Weights of a small mixture-of-experts language model, trained from scratch on English Wikipedia: width 384, 64 squared ReLU neurons an expert.
Below are experts of layer 6 (counted from 0) of a mixture-of-experts language model. Rows are named router (the router's row for the expert), down (a neuron's output weights, with its number) and show model dimensions 288-335. Each number is 500 + 40 x the weight over its row's rms, rounded and kept within 0 to 999. Numbers have three digits each.
Before each expert's rows: a language model's description of what the expert responds to. This comes from a sample of Wikipedia text that the model never trained on.

# expert 45
Nouns naming a field or measure in infoboxes and sports tables, such as Engagements, Campus, Conference, place, points, yards, seats.
router:500475488522466534524551506487492502488528537549433457563532434550489382520583549440461468540568524519466450526504558421491602429510476542503483
down0:521461523542554542484428524414473524509543501477478504478468595484409443493541486547504529456549541475517526577586503481435507523474492448507587
down1:509417514517462488519545529485493475469483514508527531536539562496516382531486501505511503603492503511436525470460492504462499471517598511530531
down2:504479517531530493507525449512406542457518578528528482551568503530509513428478571519455501496478444510520474512444469538479526525480504555514600
down3:545511477522581497430469527540506534512589539597523451554521506546564489493511497498485457531471502511448561501493491563427490426534578548488512
down4:446470461520437572566463447519485477481514509468549489511475478443423495491443441518515543483506507513545501482541445512531462545496516476537512
down5:521467486492558564496557503464564536464486506491508437504532485444496528492500549541481537497514456464514447537583519507478451577485537491523546
down6:511571543471476411500513488543549550518491442483516447596557457469523474426506533501530504533407432560513482446508477456455478450376487519477501
down7:511509569456585483505552530525480481486550562509518473531523491471481570458502469463490561434513491555553521522493459537506481539538477484513506
down8:512492474489482442472525502475535488456526557571509501433485524505497505488529467516518502564540447519448469501523493488515511398534498499503547
down9:521532471499511527523518477531447474518411480478525516482572391557520508424498500510487568553487495439511476577461499494517484486510490499563444
down10:444536504581536538430513517428445565508504400502505469472498561456467501414483458552457491531589532477500506551510494492495542437510505526528521
down11:532559454479561489489533529549523477509463540547436420504508516521535482431418537538475473583481601537483467531480455482553525489501515475521585
down12:597545586437525564479456449494585499519446540507512526524470388552550448517515525531531428556481438441527554541507460531516466445556423448448495
down13:567511519474424486462507492460539509502520465530525563527541536523496441583503509517484505534436504542484545474528490418473490537526561506485453
down14:564468448468499525475447514468513500478472570455529543422413493536506508471494499423502457511489512510546481465465464504592533472460496507540493
down15:536546504568467479495480561507471514479476508503538493560521494520538493512411442509475494517510518526531466513455515535470549500476506493489505
down16:484540492500503550507506475449516525519514495391584519549548451420514527485493579570573493559545456445509494541557508480511551499444493492443530
down17:517486454497537521506536456510432487574485530467511565497474531473505522491510484546534479463551496474541514499524547525565442479593466496455558

# expert 28
Latinate medical and biological word endings like -us, -ia, -ium, -oma, -osis, plus taxonomy infobox labels such as Genus and Species.
router:541465519479511537494531511493510549458569534479487539510544538517496482504544544484552501552498522577568466438443531457480537445505487488447495
down0:566522512587456499466444467514530495385481467568540522519400478468469498484506551601499504496493524507540545544528520507550480526522526530466536
down1:451512542560544488512588446505536527546495555551529511582476479527524466527408492527506393585491512485493526437475508500463522545507434528560565
down2:531444450379473557564547487518516510461493490526404511574473482462517505560527465531433517501580516499455521532567459493515515510548523520459495
down3:491578448499489473514540421510487525476465516566543494510500523524509423470561447468515441547566452462515502448478451402517443445535480512549479
down4:475569477587535508494489459533557534533575497446523528487521525525504553504492486485513501461453501464472477502495553522501455526510520543493553
down5:487472492447477507418428440378500488447544455531531577532542468479545508486450543493526483516551482527476529474522505435496525564458469550489473
down6:508522534483492532492465506533538446439439433525514490464451491519559482554467499542654527511469473504399491533478483528554441542518452431523456
down7:453495457484534622569458524484529496505491506518537526521418456480581510534568475469480523543526488504455515470482523462465423496494487558505522
down8:556501558452466506420546477532496456504486536517479399462582480385506488517532544460498527488527516520446461476496556530516496509535509490494546
down9:526500520493484559505484516507494493488551558431572503543411461465475504520546517492419511454481494443610515517569522511403513480552519447482526
down10:532539524538473466480400523440523534595480442550523586484499541458556468582457518549536595514497506484484441483547553565446502588464532495515513
down11:519497443557425521551521506438515499573484522543480533456457514498515504467521487554455494477475547506417472539513462552438499497556498488489586
down12:496516459549493526509519512443531507496517532554509478492490443551574478516447560515524449491454396421544501532565461470484540504482489461487425
down13:490502564507456502548554528492407506461544535507505500449534507541512493473546460460454546550595485460510472456470527441479532527511454460462467
down14:473537496478528464480530510515545540552472533520552502460493441514452555437556559456459470480567521429487564552517507471493473437573501429539493
down15:470473544499493480473487511524539426499484506373427469517546398464470493555487552511538514470488452468528462499536462549507567447470495486486515
down16:479421440444541531546493496491532431472440499505598501530538535530436560548506581512407516444523474483482510519479458594498525473474529533487473
down17:463516425422458453570477468448494552425481465557482485500471563524500502517518457560440501468500513523547481554494460498462513554573476544499501

# expert 27
Letter c or x inside names like Vul-c-an and Mé-x-ico, plus colons, dashes and empty table cells in lists.
router:476494564483461540461548521532534466482499515577543496507558480437496460548593600419512506495583474508483505501495577506505559491490423491436431
down0:504573512560504496496547496515579490484444540535516498460535519518557462498497473467493499519447447433472505484516507430474494562520491561523517
down1:550477494510487501494416558509560447504548507466503547444579544505459548492524492524504556533524550519526447475525555543521496512421516364533477
down2:453466556474579451470480468463421487432535505540435521571480544500500493463492532462491521555513516446585526487472504512475434454497527529477528
down3:481491493479509557478460515436467440439568487524513542515453477534563468484491420469493435526557554554487542438473477537525506507483482463542567
down4:525570540457535477433467515513488447555507543537523565475469498477453439537456469582560484575446489522450481448426491431561471521590543487547471
down5:566481481507530535435513546583514481462494528493544513509480474499521473478438539537529520496483376544520446455540440449442503473514527526510451
down6:539489441533471465594486477491504530504513489503465481524492524520514511484486507512419446562525510485523562467557508420517518555534513524552454
down7:519490511563506533543519562502431484480495517463557539472498549473531450497461514511477564429479440575403490496532515502496525444448491461570498
down8:510435409493482430550504546485510511549453495492472515485451548502509473579471467521458467461483442452558428514505495568492435465478460504495458
down9:448460475416520533520564503501550505511467548501563493518548482510442545548553474564494501547442541524481500528496531573465477504530560542424503
down10:537477568491446554488477499481567509482566613481470440522522502597491618507536542554448442499503528461460503539505549434551476430497502534537454
down11:511505509540453519455441496478458528513482511530486461512534508440478507521592456456479524576417536514478553530495524504430585535502551456509562
down12:557426595478498507468518419491437502508481477465492525463506527493455529478508499514552519465523588536488510441514483481510414542485461454469510
down13:489426519558472475548567533533462413442504485468483526484515465467560495422557516506532471536528505381558509565488533408511525508511529476464448
down14:472531569458521502500549452489456449486495507516507508541571416529485449420576468484493476550475525516464548494456551566464502504463450508523458
down15:548519472490433492524507484482535447504520517585499516526471491487463527485448472573503483445498558555526578527491474494522493458414528506492452
down16:528497553498514477497495453476429528524476596558438433511455535472569488430464493509471499514557470486515517493511533500534582454463413450513528
down17:497455506503435525517481386521470532520446468410471550518519437520523515464491534518444495548458559482486525557539594534579454513506494546477511